Weights of a small mixture-of-experts language model, trained from scratch on English Wikipedia.
Size: 12 layers, 32.9M parameters.
Experts: 32 squared ReLU neurons an expert, a sigmoid router.
Training: 366M tokens, 5585 steps.
Below are experts of layer 4 (counted from 0) of a mixture-of-experts language model. Rows are named router (the router's row for the expert), up (a neuron's input weights, with its number), down (a neuron's output weights, with its number) and show model dimensions 0-191. Each number is 128 + 24 x the weight over its row's rms, rounded and kept within 0 to 255.
After each expert's rows: "comes before" lists some tokens at least twice as common just after its tokens as in all text; "mostly gets" lists some tokens that are sent to it at least half of the time. This comes from a sample of Wikipedia text that the model never trained on. Tokens count by the router's weight.

# expert 80
router [145 140 126 139 139 108 119 122 179 129  94 113 123 118 147 149 121 177 149 118 118  97 112 115 122 141 128 118 119 121 126 164 126 119  92 107 129 169 128 198 124 108 124 140 138 129 148 120 111 124 149 132 137 137 117 185 131 135 112  94 165 145 134 124 106  88 122 182 182 116 133 118 115 114 145 102 121 113 145 117 167 114 127 124 157 127  99 147 129 150 177 108 103  90 122 154 147 114 136 138  92  68 120 118 156 158 153 116  93 134 132 133 125 128 108 122 156 125 185 133  99 140  89 130 157  98 118 123 209 143 105 143 126 111 111 168 182 121 109 144  99 115 104 128 144 169 109 139 108 122 132 143 136 167 137  97 108 151 169 135 174 187 134 159 110 134 130  89  98 101 108 108 149 147 151 121 119 127 163 129 116 124  77 143 111 153 108  88 123 125 124 134]
up0 [137 139 110  95 155 140 167 155 112 136 105 125 107 101  87 151 130 105 135 128  98  88 128 142 110 116 159 151 112 107 153 124 159 129 121 114 129 166 155 123  90 129  86 122  87 147  87 123 141 150 145 154 129 144  92 148 129 111  92 157 176 152 138 133  93  88 139 133  80 163 104 112 108 113 137 158 146 143 131 111 185 124 129 135 143 126 156 125 130 173 133 135 127 101 106 170 135 103 128 151 149  92 123 139 111 131 125 140 102 156 108 128 123 113  92 157 116 117 128 106  44 152 157 133 132 132 160  88 109 185 120 126 134 126 138 149 126 135  85 112  73 142  75 154 150 148 144 131 154 137 126 120 122 127 115 143 121 116 161 142 100 135 154 162 129 130 153 138 134 147 117 165 116 169 136 146  75 115 154 163 173 124 161 117 159 141 133  92 132 126 110  90]
down0 [ 93 152 128  67 118 185 142 144 136 129 105 135 147 149 162 132 116  86  99 122 145  99 143  93 135 116 161 111 136 130 120 142  93 113 121 115 157 102 123 109 124  95 140 159 129 107 159 148 144 209 123 112 134 153 144 153 100 161  52 156 119 134 138 109 125 138 118 132  84 164 129 106 169 116 133 112 137 164 141 109  97 160 104 128  95 139 137 103 118 155 163  99 118 100  66 167 150 119 159 145 112  95 151 118 131 120 143 115  90 135 133 130 152 164 159 160 108 162 131 126 120 121 172 109 133 158 111 140 110 113 139 135 102 112 114 116  98 106 137 119 131 119 151 148 130 149 130 164 145 128 102 158 130 118 105 171 125 104 130 141 123 167 125 136 124 102 163 124 129 132 122  84 125 103 119 121 153 154  85  94 114 146  96 144 142 106 132  95 168  94 147  98]
comes before: ",", " and", " (", " in", ".\n\n", " is"
mostly gets: " Stadium", "-in", " rights", " acid", " Khan", " Airport"

# expert 86
router [119 162 131 150 114 135 149 153 101 155 128 153  91 118 131  95 113 158 130 177 106 166 133 101 146  93 101 140 127  82 174 125 115 121  95 105  94  89 154 100 101 155 137 105 139 150 128 101 138 145 108 129 124 135 137 135 122 132 148 121 157 149 144 128 138  85 126 120 145 137 129 120 120 140 133 149 106  98 161  88 141 112 109 142 125 102 115 108 101 114 108 181 104 125 170 159 142 159 127 137 146 136 134 154 119 114 145 138 112  97 127 120 163 129 111  93 119 152 102 146 147 120  96 147 136  94 111 142 104 100 131 118  94 173 143 131 121 129  61  98 100 124 113 144 137 118 189 140 126  85 167 125 169 162 120 106 106 127 160 129 126 187 127  96 146  88 136  69 156 143  75 127 141 150 137 108 115 157 148 113 104 146 155 178 125 150 129 154  88 125 159 144]
up0 [164 139 159 154 102 133 122 177  71 131 119 162 100 103 116 112 128 130 158 129 179 136 146 154 148 112 150 125  89  99 172 145 116  96  84  99 111 111 123 129  89 167 110 105 101 114 118 139 130 158 153 127 110 129 124 130 118 132 133 152 112 120 120  90 123  80 174  98  83 130 138 137 154 105  98 141 101 141 153 131 139 149 121 140 135 127 145 155  92 103  86 147 107 132 119 144  97 173 154 170 152 154 115 156 150 106 132 150 167 152  85 124 155 124 168 123 181 114 115 148 171 118 126 142 108 140 139 124  86 134 120 156 132 153 122 129 110 142  99 113 109 141 129  94 144 128 152 165 142 136 123 123 168 139  78 137 130 109  86 115 158 180 131 123 115 117 131 110 115 136  84 158 148 146  88 140 147 124 143 102 138 123 131 109 111 120  99 172  96  88 130  98]
down0 [114 119  96 156 104  93 136  85 109 190 109 159 164  74 121  92  95 137  74 116  82 131 106  99 124 132  87 143 166 121 105 135 135 122 178 160 105 154 120 158 153 180 148 127 127 136 144 153  94 121 127 134 124  99 130  94 155 147 142 124 133 160 140 120 166 100 113 138 144  98 136 100  88 160 150 131 161 137 162 120 147 124 146 123 132 136 146 134 145 122 120 168 111  74 124 116 152 120 124 149 144 167 134 154 109 113 116  83 124 124 153 148 137  91 112 114 107 110 146 101 146 169 112 110 122 146 111 100  93 118 104 149 101 107 123 117 114 162 148 135 149 155 108 168 111 137  95 130 108 131 145 105 114 105 120 137 147 203 122 128 119  78 112 124 175 137 132 104 128 130 141  99 129 166 130 182 122 146 130 145  88 141 122 154 146 109 139 117 142 130 124 150]
comes before: " |", ",", "–", ")", ")\n", "\n"
mostly gets: " century", "94", "°E", "86", " above", "06"

# expert 85
router [110 119 123 141 133 161 130 122 138 123 155  93 133 145 140 129  97 136 133 170 102 136  93 113 141 166 117 118  91 155 128 130 140 120  99 120  86 168 134 113 158 130 113 151 148 114 118 148 127 126 139 154 146 140 140 124 112 103  50  82 105 158 107 138 147  88 113 112 150 134 107 139  95 143 170 138  84 104 132 121 108 105 141 107 129 138 104 123 117 131 107  96 106 167 161 163 163 147  92  99 132 141  99 165 102 120 144 115 132  76 173 145 147 163  82 133 132 119 140 126 146 102 138 120 153  83 125 114 115 152 153  89  99 149 133 168 131  96 127 140 100 100 160 137 134  91 128 139 115 123 156 140 152 138 142 122 126 152 171 156 106 121  96 152 134  93 118  86  99 142 163  86 154 135 170 125 118 147 152 120 127 161 123  91 111 169 115 162 153 105 174 165]
up0 [122 119 154 104 104 183 145 131 145 131 106  62 133 106 143 164 109 110 153 168 106 155 112 153 148 114 135  88 143  95 130 113 140 127 176 156  83 141 125 178 120 189  95 120 111 139 123 133 161  86 114 151 154 104 140 131 158  97 129 122 151 101 153 143 108 120 142 173 117 159 138 135 156  93 138 111 108 112 107 124 140 144 131 167  90  69  94 128 109 133 133 132  93 142  75 149 110 152  90 132 130 125 103 125 141 117  99 147 109 116 180 146 115 124 132 146 134 112 155 106  82 140 126  92 143 109 148 141 137  90 155 135 122 149 204 139 116 124 136 139 159 144  99 130 151 122 119 112 136 104 107 125 152 132 104 122 127 106 146 143 136 105 129 112 112 144 140 107 150 107 182 140 127 119  97 169 114 104 140 138 116 114 135  90 148 157  84 126  99 137 127 148]
down0 [123 150 115 148  97  97 118 135  98 153  80 148 114 110 156 115  86 142 112 109 134 130 166  84 123 113 141 143 153 155 149 110 105 139 125 124 137  96 138 122 111 155 177 130 121 123 119 155 116 115 133 146 132 140 139 158 118 143 155 146 152 130 135 107 162 139 134 141 162  95 103  94 111 123 111 148 136 123 138  99 148  89 143 142 143 118 128 128 115 169 134 136 104 145 131  81 114  97 152 137 145 128 148 121 151 194 173  96  86 160 111 163 120 127 128 141 129  98 155 153 155 131 116 160  91 167 131 131 150 108 133 102 126 157 114 103 183 182 129 125 130 112 153 108 126 107 109 117 112 149 157 102 102 128 104 115 175 141  80  83 136 153 149 101 147 124 162 134 136 103  76 147 129 159 120  95  74 103 105 132 141 102 111 172 160  80 104 143  93 106 159 115]
comes before: " |", ".", "0", "%", " |\n", ";"
mostly gets: "34", " JPL", "37", "35", "27", "41"

# expert 32
router [ 91 152 124 153 106 123 141 149  88 175 139 148 118 147 122 103  99 143 142 178  90 111 121  77 147 118  98 142 145 130 135 127 109 125  96 102  92 126 112  87  95 157 135 120 149 128 107 121 116 153 120 132 125 115 124 136 106 120 182 131 134 147 141  84 149  94 150 110 129 138 119 133 109 150 151 150 120 115 137 116 141 162 119 125 160 124 111 123 104 131 127 172  99 122 172 138 112 172  79 141 149 136 133 164 105 128 153 109 100 121 173 107 144 113 100 108 136 149 125 119 145 110  68 143 126 104 124 135 113 104 101 116  80 197 151 157 142 108  78 101 106 165 103 160 149 140 159 148 110 112 159  94 158 155 151 113  90 137 134 162 137 174 139 112 115 102 153 102 168 117 101 118 153 148 130 122  96 170 100 109 116 145 111 150 111 124 121 171 140 104 125 149]
up0 [105 136 147 131 110  91 127 145 153  94 179  99 150 142 138 131 147 117 143 135  98 115 160 105 129 118 153 107 114  91 132 105 129 127 124 135 138 140 111 159 127  85 145  97  96 137 134  86 109 152 132 108  88 135 167 146 132 112 118 173 172 168 133 128 102  82 114 131  94 114 103 109 141 118  92 151 116 119 105 161  99 136 117 124 150  83 158  78 111 128 105 145 180 130  93 132 191 135 150 153  87 147 117 152  79 110 116 142 157 124 136 133 136 100 118 145 151 103 134 142 140 122 128 122 102 129 165 144 104 106 110  81 115 108 140 144 138 157 118 167 147 126 132 128  99 109 105  86 155 122 164 118 160  87 118 132  92  81 165 133 149 131 141 131 123 125 131 140 186 136 153 161 144 140 128  98 137 111 100 154 123  84 137 130 175  93 116 151 165 111 151 123]
down0 [150  83 131 125 140 123 105 112 117  89 186 128 106 129 123 136  92 158 106 119  82 108 119  97  78 172  92 106 138 156  88 158 101 162 101 154 169 148 153 137 131  98 133 111 116 130 112 111 115 116 132 102 113 116 155 186 107 120 117 112  95 156 141 106 130 201 122 164 149 146 137  99  99 130 132 131  75 117 134  90 141 120 161 142 130 129 152 157 119 143 126 138 165 163 113 141 154 129 157 149 112 125 124  85 141 134 120 173 146 138  62 128 102 143 164 136 165 127 124 125 125 125 139 120 111 120 143 111 123 148 156 122 106 124 118 147 166 128 143 138 114 128 136 103  96 171 123 145 115 115 147 141 155 108 102 148 135 101 123 133 114 130 158 127  50 116 120 106 135 170 118 142 171 169 122 144  94 114 122 133 160 118 120 135 116  83 138 134  92 112 135 142]
comes before: " |", ",", "–", ")", ")\n", "\n"
mostly gets: "°E", "08", "07", "09", "99", "95"

# expert 8
router [123 139 107  98  96 112 136 124  99 143 152 150  99 139 146 104 113 154 135 140 121 176 103 125 115 108 156 171 136 128  98 145 124  97 119 141 116 121  97 146 148  94 149 133 160 117 130 136 137 105 121 136 131 160 116 132 125 113  85 124  80 105  83 119 136 118 118 114  78 134 151 104  98 166 166 149 139 140 117 127 174  84 113 172 147 161 115 125 103 158 155 146  99 121 124 169 144 187 140  93 126  99 119 103  98  85 155 105 119  98 129 130 163 101 108 124 127  98 116 158 161 116 125 169 140  93 119 110 159  77 150 119  76 135 131 120 157 111 131 153  98 144 155 142 134 125  95 193 109 121 137 134 185 135 124 110 179 138 106 130 139 122 153 126  94 121 140 122  98 118 161 109 159 158 149 113 112 161 131 123 101 149  95 141 155 166 135 132 114 111 125 153]
up0 [148  97 121 149  83 106 116 125  70 105 179 170 143 106 113 117 162 132 117 118 153 150 173 133 106 162 158 136 144 121 111 134 108 141  94  95 146 133 168 153 153  88 128 150 101  86 114 140 146 140 132 155 123  92 172 147 159 126 120 126 131 103 154 147 118 125 110 108 140 148 182 156  94 142 122 111 178 129 137 104 145 100 113 187 116 110 135 131 107  87 114 100 112 128 110  74 125 125 168 128 152 121 142 127 126 169 110 100 163 140 167 123 122 124 111  99 143 101 131 122 160 141 116 125 110 133 152 158 129 129 106 129 125 102 131 138 123 138 108 136 140 112 144 109 108 116  98 113  82 145  89 106 145 111 110 148 121  87 109  98 149 113 153 122 129 139 152 123 125 142  98 171 120 119 105 137 104 139 208 120 136  72 112 147 119 139 110  68 124 131 123  98]
down0 [136 149 154 143 153 128 148 109 114 119 134 109 138 140 106 161 107 133  88 175 129 145 152 146 150  96 142 168  85 140 137 150 162 137 146 104 128 151 117 154 129 108 120 115 115 145 116 133 100 139 123 127  76 142  88 150 154 159 163  95 105 130 153 154 156 100 161 135 161 121 150 138 107 167 155 137 120  90 118 134 160 146 165 125 118 146 103 107 138  99 136 124  90 136 163 120 137 124  98 184 104 156 138 105 124 141 116 125 175 114 109  84 144 144 128 138  94 143 120 166 121 145 134 129 109 105 115 128 142 132 125 141  95  87 139 136 108 133 128  85 139 145 134 146 147 115  80  89 162 115 175 110 115 109 129 109 111  87 133 178  90 168 150 140  95 128 141 151  92 124 126 127 134 101 135 115 128  79  90 115 122 145 162 107 150 125  68 115 150 159 110  59]
comes before: " the", " a", " his", " their", " an", " its"
mostly gets: " on", " after", " during", " from", " for", " against"

# expert 75
router [142 132 100 145 110 108  76 116 163 149  96 128 149 119 117 122 111 179 192 141 156 139  95 127 137 131 122 167 136 158 164 138 136 129 150 148 106 134 137 131 147 154 156 127 118 132 130 107 166 146 128 135 132  63 141 125 115  81 157 127 110 135 130 147 106 143 110 136 173 116 120 106 114 142 170 110 100 118 144 140 140 136 115 113 122 131  79 152 123 108 142 136 118  82  99 125 126 143 118 142 136 141 120 125 150 140 164 120 108 133  98 146 143 120  71  79 130 133 133 119  97 108 120 142  91 112 118 138 125 116 119 109 106 175 121 118 120 176 168 101 128 129 100 162 127 147  94 171 112  58 148  92 129 164 134 129 125 112 174  74 144 134 124 157 133 132  99 100 100 114 112 162 138 159 140 176 125 158  93 146  91 137 146 116 124 108 120 193 139 103 160 129]
up0 [166 159 115 153  99 130 135 110 114 148 162  98 126 121 132 125 145 123 160 119 164 145 114  79 151  85 155 127  80 108  82 144 153  91 104 101 157  94  85  95 172 136 142  93 112 151 171 109  99  95 102 113 111 123 129 146 105 139 124 142 149 205 112 127 129 122 145 102 132 120 122 127 122 139 115 117 112 114 132 155 158 110 144 141 123  97  96 135 157 101 127 136 157 137 107 141 110 169 122 128 164 128 127 145  95 127 207 124 124 134 129 143  92 158 145 128 106 123 115 185 130 153 138 150 121 146 143 133 146  76 143 123 121 141  93 117  97 132 112 162 151 133 137 137 128 124 122 118 121 121 134 131  95 151 133 123 122 111 113 138 155  91  87 158 136 116 146 118 130 173 101 190 162 100 102 112 186 155 131 122 124 112 159 117  75 113 109 152 143 126 129 125]
down0 [ 84 163 102 103 168 158 152 121 118 126  76 103 131 115 117 137 106 141 124 106 109 144 104 117 119  98 104 134 166 129 147  65 105 143  98 136 119 158 167 149 156 184 116 133 118 124 104 138 124 162 138 139 118 159 133 160 105 123 110 155 154 131 137  88 130 117 141 111 124 101 103 138 139 132 119 149 167 130 126 142 206 133 110 148 122 143 135 130  92 134 140 122 103 130 131  95  99 167 158 181 120 129 105 133 150 136  92 135 130 152 140 156 159 135 123 143 123 130 104 104 119 106 119  86 127 109 159 120 119 142 123 121 152  99 161 171 110  90 117 143 128 140  53 126  81 139 153  76 114 148 139 132 144 160 112 177 128 140 143 120 129  97 125 101 145 150 132 117 135 115 128 133  64 177 110 141 142 114 141 113  69 126 109 134 128 122 123 176 149 110 148 137]
comes before: ",", ".", ".\n\n", " (", " in", " and"
mostly gets: "°W", "°E", " version", " Remix", " Company", " Racing"

# expert 5
router [111 122 128 103  94  89 119 165 115 135 100 153 114 150 131 124 133 127 114 165 130 162 140 158 131 117 131 150 149 148 113 149 107 123 132 154 143 146 135  86 123 104 125 129 156 144  85 152  85 106 145 178 144 118 133  99 168  99 120 104 114  97 144 133 142 146  97 121  90 123 146 113  92 139  98 132 157 108  95  94 133 107 116 138  92 142 126  98  95 152 151 145 105 100 136  94 155 162 140  96 167  85 130  93 101 114 140 127  84 127 155 105 170 121  96 112 120 137 160 165 131 151  83 125 177 105 111 101 131 125 138 142  97 107 155  90 136 102 147 109 132 138 198 117 150 105 100 141  91 154 157 107 144 150 151 118 153 121 131 141 125 138 181 125 103 113 142 129  84 163 131 141 184 169 144 112 120 142 153  78 111 139 128 121 149 103 124 117 123 102 153 121]
up0 [136  70 133 121 124 159 114 155  95 113 129 100 114 127 149  75 141 154  85 120 149 117 132  96 151 113 147 108 142 145 122 154 124 140 135 130 108 112 119 126 125 113 125 153 143 131  84 111 120 118 131 165 186 115 141 113 108 119 119 128 123 143 143 115  96 161 115 166 110 112 136 153 123 137  80 117 166 126 121  97 108 106 167 131 110  97 168  80 135 130 116 169 115 139 109 155  62  80 188 122 118 107 136 143 115 106 112 102  91 143 130  92 170 143 149  98 153 106 129 124 117 162 125 126 123 111 132 104 128 137  87 128 155 126 142 140 130 138 151 115 157 113 191 118 126 142 114  95 150 196  96 125 135 162 101 136 141 126 145 116 134 118 154  97 139 160 154 117 140 163 118 140 161 148 148 112 131 105 128 174 138 115 110 152 135 107 187 113 156 122 125  71]
down0 [148 142 153 122 130 137 153 135 133  96 107 165 110 146 143  87 110 143 136 186 147 101 110 146  91 121 126 116 105 128 130 119 127 136 102 150 121  87 179  89 136 103 105 124 140 118 106 150  92 112 120 170  85  86 137 137 179 110 138 127 145 134 103 156 164  99 152  96 141 124 150 112 133 161  94 148 162  85 122 122 175 170 114  88 117 108  86 138 130 148 154 129 127 156 131 118 121 155 152 121  86 108 132 152 125 134 129 134 113 131 132  92 102 114 160 159  96 155 169 112 124 102 112 173 121 119  92 118 164 113 123 143 102 123 153  71 119 161 125 120 111 138 118 118 136 121 154 117 102 125 121 119 147 178 140 135  87 175 146 146 138 130 143 131 110  85 171 137 120 103 111 142 152 121 142 150 128 169 149  93 133 129 106  78  94 105 123 122 173  94 156 140]
comes before: " the", " a", " be", " his", " their", " an"
mostly gets: " for", " in", " to", " from", " at", " against"

# expert 71
router [116 133  98 123 142 136 136  94 141 151  88 128 134 105 116 150 130 153 179 127 140 118 108 107 125 164 122 133 117 173 107 159  83 130 100 140 126 100 151 103  93 107 151 105 136 123 111 115 155 156 160 117  95 123 151 157 133 135 109 119 153 106 134 151 135  96 102 196 183  98 148 107 108 108 132 111 133 134 132 112 171 104 110 131 148 142  96 129 106 115 153 121 117 120 131 145 131  94 127 119  77 120 125 144 205 134 130 114 144 120 107 135 134 128  95 127 189 170 184 143 158 153 116  84 106 120 132 132 142 131 120 138 123 157 113 147 155 148 122 124 116 137 136 122 119 144  74 157 112 154 135 119  94 174 138 129 137  81 141  86 145 170 149 133 112 106 115  55  96 133 152 111 139 154 140 133 145  79 142 137 122 117 105 145  95 127 136 166 144 124  97 140]
up0 [113 115 140 107 134 101 145 129 110 176 134  90 117 102 111 138 189 129 139 120 167 111 177 112 111 125 151 120  85 126 117 150 154 106 123 117  98 131 117 145 127 109 133 141 161  71 172 171 154 141 121 135 127 102 126 152 126 137 165 152 107 127 118 161 118 113 158 114 145 134 146 147 152 145 124 170 118 138 110  92 128  95 170 131 157 122 123 101 175 150  90  99 134 155 122 135 109 109  93 144 141 127 152 108 157 154 123 120  97 192 120 122  61  95 124  95 112 124 118  96 109 140  98  87 143 169 153 163 104 115 145 140 124 128 119 136 129 159 110 152 142 129 145 111  99 155 110 101 146 131  79 139 154  95  87 147 120  89 106 106 133 126 129 127 104 121 138 143 162  92 149 132 156 134 106  94 167 140 141 127 174 119 121 134 119 148  83 127 100 138  94  93]
down0 [ 98 162  77 179  97 111 141 108 147 120  98  81 126 109 138 114 117 139 134  95 173 166  94 158 122  89 121  83 120  56 156 111 147 138 127 152 139 120  90 154 127 116 147 150 120  98 118 158 108 162 174 133 131 127 143 119 119 125  97  95 120 145  88 119 105 154 114 127 116 126  77 120 126 123  89 109  97 157 105 140 143 150 107 112 132 143 117 100 144 183 117 142  84 105 156 155 105 123 115 147  92 145 123 112 139 126 137 135 110 140 108 105  89 103 144 101 131 144 158  89 153 108 106 143 146 120 152 140 112 126 133 136  92 115 158 120 161 167 101 137 142  96 132 120 130 120 118 128 105 148 112 123 140 187 158  84  89 134  98 137 159 110 120 146 181 170 129 159 157 140 115 145  93 124 136 128 101 111 121 118 154 129 108 111 146 116 129 160 104 137 152 162]
comes before: ",", " of", ".", " in", " and", ".\n\n"
mostly gets: " water", " players", " buildings", " land", " rock", " football"

# expert 7
router [155 141 113 149 125 132 151 169 126 136  87 144 150 101 139  99 106 141 126 170 115 136 126 161 165 132 118 174 173 150 117 100 127 119  86 129  92 152 165 135 157 116 156 148 156 134 121 110 138 114  82 121 143 127 123 144 135 111 102  91 171 130 153 168 160 123 115 134 151 197 117 107 107 137 144 112  99  98 119 102 125 142 129 120  68 131 161 168 108 104 147  95 115 143 128 115 119 141 130 126 184 106  82 125 140 142 121  92 105 121 113 120 179 138  90 129  96 134 152 136 139  68  96 136  92 118 104 102 114 136 137 174 122 137 130 140 152 140 106 142 118  91 135 158 131 101  86  87 116 128 132  92 148 123 122 123 139 129 144 131 148 138 119  94 145 121 100 102 109 139  82 147 134 110 163 126  80 178 136 126 148 137 111 152 154 115  92 142 144 119 166 144]
up0 [162 116 105 141 112 107 113 176 108 141 101 115 124  94 170 107 160 175 111  89 133 109 127 143 136 145 161 143 147 119  82 112 139 129 140 140  91  90 143 107 132 140 131 149 115 122 137  81 137 118 150 155  74 129 106 135 145 126 155  97 146 141 142 144 122 155 126  90 150 110 105 106 131 124 129 135 139  94 113 106 132 126 158 141 110 125 136 111 108  93 119 102 142 148 110 105 159 107 136  97 169 104 141 114 120 157 132  86 114 165 108 165 121 128 108 126 121 108  85 184 140  98 104 118 129 145 122 110 141 155 122 128  69 156 168 124 135 178  96 129 122 141 135 119 128 130 116 119 132 131 128 100 160 143 156 133 178  84 137 146 128 145  74 115 169 177  87 143 113 149  96 138 126 115 144  79 115 194 146 102 156 121 146 118 166 100 103 129 159 130 127  90]
down0 [ 97 152 108 132 134 149 109  60 119 131 114 149 151  96  78 101 102 120 144 151 118 146 123 103 150 101 107 166 108 151 146 117 138 163 111 110 130 159 146 154 146 121 118 138 147 133 132 139 126 143  92 126 153 129 104 127 147 114 114 100 163  91 139 140 111  84 116 117 137 146 142 184  91 146 130  91 111 162 114 171 122 106 125 125 121 115 123 176 132 125 126 169 103 121 171 115 121 174 135 116 174 125 130 129 175 116 122 156  72  92 101 150 191 107 136 130 121 144 101 121 134 160 100  93 134 107 108 174  97 106 103 150 127 115 151  96 143 148 142 152 132 115 101 150 125 162 135 116 108 130 144 144  99 152  88 130 117 158 100 132 150 114 168 166 134  83  82 100 113 112 102 103 135 127 145 157 122 130 143 147 110 152 146 120 148 174 161  99  98 131 133 145]
comes before: ",", " (", "\n", "'s", "\n\n", " =\n\n"
mostly gets: "ville", "ford", "berg", "field", "ington", "burg"

# expert 110
router [127 152 114 165 159 130 149  78 114 139 134 146 157 148 110 113  82 156 128 132 116 161 121 126 128 151 125 162 159 180 133 125 119  88 117  83  89 155 119  89 142  97 156 131 165 160 149 150 114  79 118  92 159 134 171 127  94 115  98 115 124 107 117 149 139 132 132 100 176 145 138 121 106 152 142  87 138 124 142 121  84 117 120 124 149 118 119 116 101 113 107 148 138 160 153 103 118 142 161 131 125 113 109 134 137 126 128 109 113  95 169  84 155 143 157 101 147 150  74  97 147 116 112 141 147 132 118 154 121 115 138 133 110 139 150 149 156 101 146 131  63 115 103 136 122 123  99 127 154 138 132 158 105  64 152 117 121 172 150  98 168 110 155 138 119 134 107 135 111 196  97 124 121 145 146 138  94 124 128 160 112 149 102 148  75 119 135 129 136 151 108 123]
up0 [125 156 148 152 110 121 180 107  94 133 111 112 103 136  95 168 134 137 134  97 202 106 125 133 116 106 157 148 102 152 137 106 114 132 137  88 138 154 128 128 165 129 140 137 159 106  94 136 106 132 119  86 130  97 127 145 147  85  80  84 110  76 111 130 155 154 148  93 167 176 108 137 108 132  88 115 157 142 118 142 152 127 143 109 130 108  95 144 125 150 129 123 138 118 101 114 117 144 103 163 145 113  97 131  90 151 144 147 137 115 151 119 100 119 116 128 190 160  99 131 173 127 137 119 155 130 170 173  80 124 163  80 120 128 118 127 137 108 153 150  61 132 132 108  91 152 116 128 158 162 156  97 113 117 128 142 140 143 126 108 162 148 133 128  90 108 139  98 133 172 106 145 105 156 150 131 136 110 115 126 135 121 115 130 145 132 131 154 128 133 158  82]
down0 [147 136 130 130 117 136 163 158 137 159 136  82 171  98 164 132 124 109 151 174  88 159 113 132 133 109 145 139 100 113 119 128  83 129 122 118 125  98 137 132  93 138 116 114 128 119 107 135 110 131 127 112 115 132 128 134 126 138 175 113 145 107 130 164 118  85 109 105 126 114 196 123  83 134 123 162 110 137  98 126 139 120 112 109 139 117 127 148 159 128 140  89  78 157 119 128 145 101 169 128 123 176 121 117 167 119 117 150 125 157 148  95 123  85 154  90 135 108 115 152  98 141 126 184 130 115  71 134 115 142  95 121 120 141 118 107 151 174 134 116 144 121 194 158 122 122 109 123 135 133 121 108  59 102 125 117 139  97 132 152 116 159 118 157 143 112 137 149 135 135 152 101 128 139 172 180  63 126 111 170 129 113 171 103 126 136 139 154 137 105  96 128]
comes before: ",", " of", "\n", ".\n\n", "'s", "\n\n"
mostly gets: "ians", " France", " Europe", " Islands", " Council", "ian"

# expert 102
router [ 99 139  84 132 114 119 107 164 105 143 150 112 147 173 107  94  99 123 109 144 133 167 163 166 125 126  96 168 151  93 133 138 120 130 140 117 109 133 117 119 104 124 164 118 130 122  87 109 102 163 125 137 114 109 162 164 145  92 139 184 158 154 139 118 158 142 108  92 114 145 164  93  95  98  92 101 136 136 116 132 146 126 127 121 115 103 140 134 162 110 157 179 126 149 117  94 148 160 124 104 125 116 150 149 107 109 121 113 102 113  78 136 172 148 168  92 111  99 115  98 131 125  45 146 162 128  91 138 116 120 163 148 154 107 148 184 125 116 114  93 122 125 129 125 133 114 102 143 101 119 144 145 148 163 139 137 137 124 155 146  87 157 143 104 122 112 123 172 160 143 156 115 120 159 132 119 103 146 122 154 112 153 102  89 117 145 131 145 115 105  95 150]
up0 [101 107 120  89 137 106 145 147 122 123 149 152  98 100 107 154 140 137 111 116 153 126 161 111  86 111 143 144 106 148 120 147 142 113 158  94 116  87 119  95 127 108 111 146 137 122 192 162 167 140 104 137  76 134 131  98 110 166 142 170 160 107 118 167 113 112 151 162 121 149 122 145 158 111 133 121 171 111  97 108 143 126 147 120 113 139 157 149 126 123 133 149 163 173 143 136 122 110 100 181 151 123 146  93 142 125 131 189 152 125 105 169 132 116 158 123 142 161 122 119  95 145 179 112  91 132 116  97 143 164  78 136  98 125 151 134 103 125 113 149 112 110 119 130  78 142 136 117 132 133 101 126 126  95  88 159 158 131 146 114  85 118 158 163 125 146 112 109 113 113 114 130 119  89 113 154 141 106 107  89 147 100 123 122 153 124 139 121  72 105 126  76]
down0 [128 152 134 139 125 132 125  90 110 108  89 154 106 137 134 107 144  68 145 122 133 115 102  73 183 156 106 114  98 126 132 117 117 105 114 133  99 144 137 144 132 104 109 178 161  55 125 134 153 111 134 125 168 133 134 143  96 127 102  94 145 165 155  98 161 122  58 110 186 161 136 121 129 125 167 124 114 125 131 125 114 149 129 101 143 125 129 157 140 134 110 122 110 107 167 181 106 133 127  85 169 125 139  93 138 150 110 124 128 151 127 132 124 158  96 124 130 124 149 173 132 143 135 111 143 120 158 118 119  88 140 158 122 142 121 139  98 105 160 113 121 146  91 146 140 114 152 121 109 126 140 146 142 118 147 147 139 124 144  71 176 113 100  97 145 103 135  93 113 142 135 156 182 129 139 138 150 140  99 165 152  69 141 170 130 138 135 109 144 146 150 118]
comes before: "20", "19", "18", "1", "17", "2"
mostly gets: "History", " Coordinates", "^{(", "″E", " located", " Saint"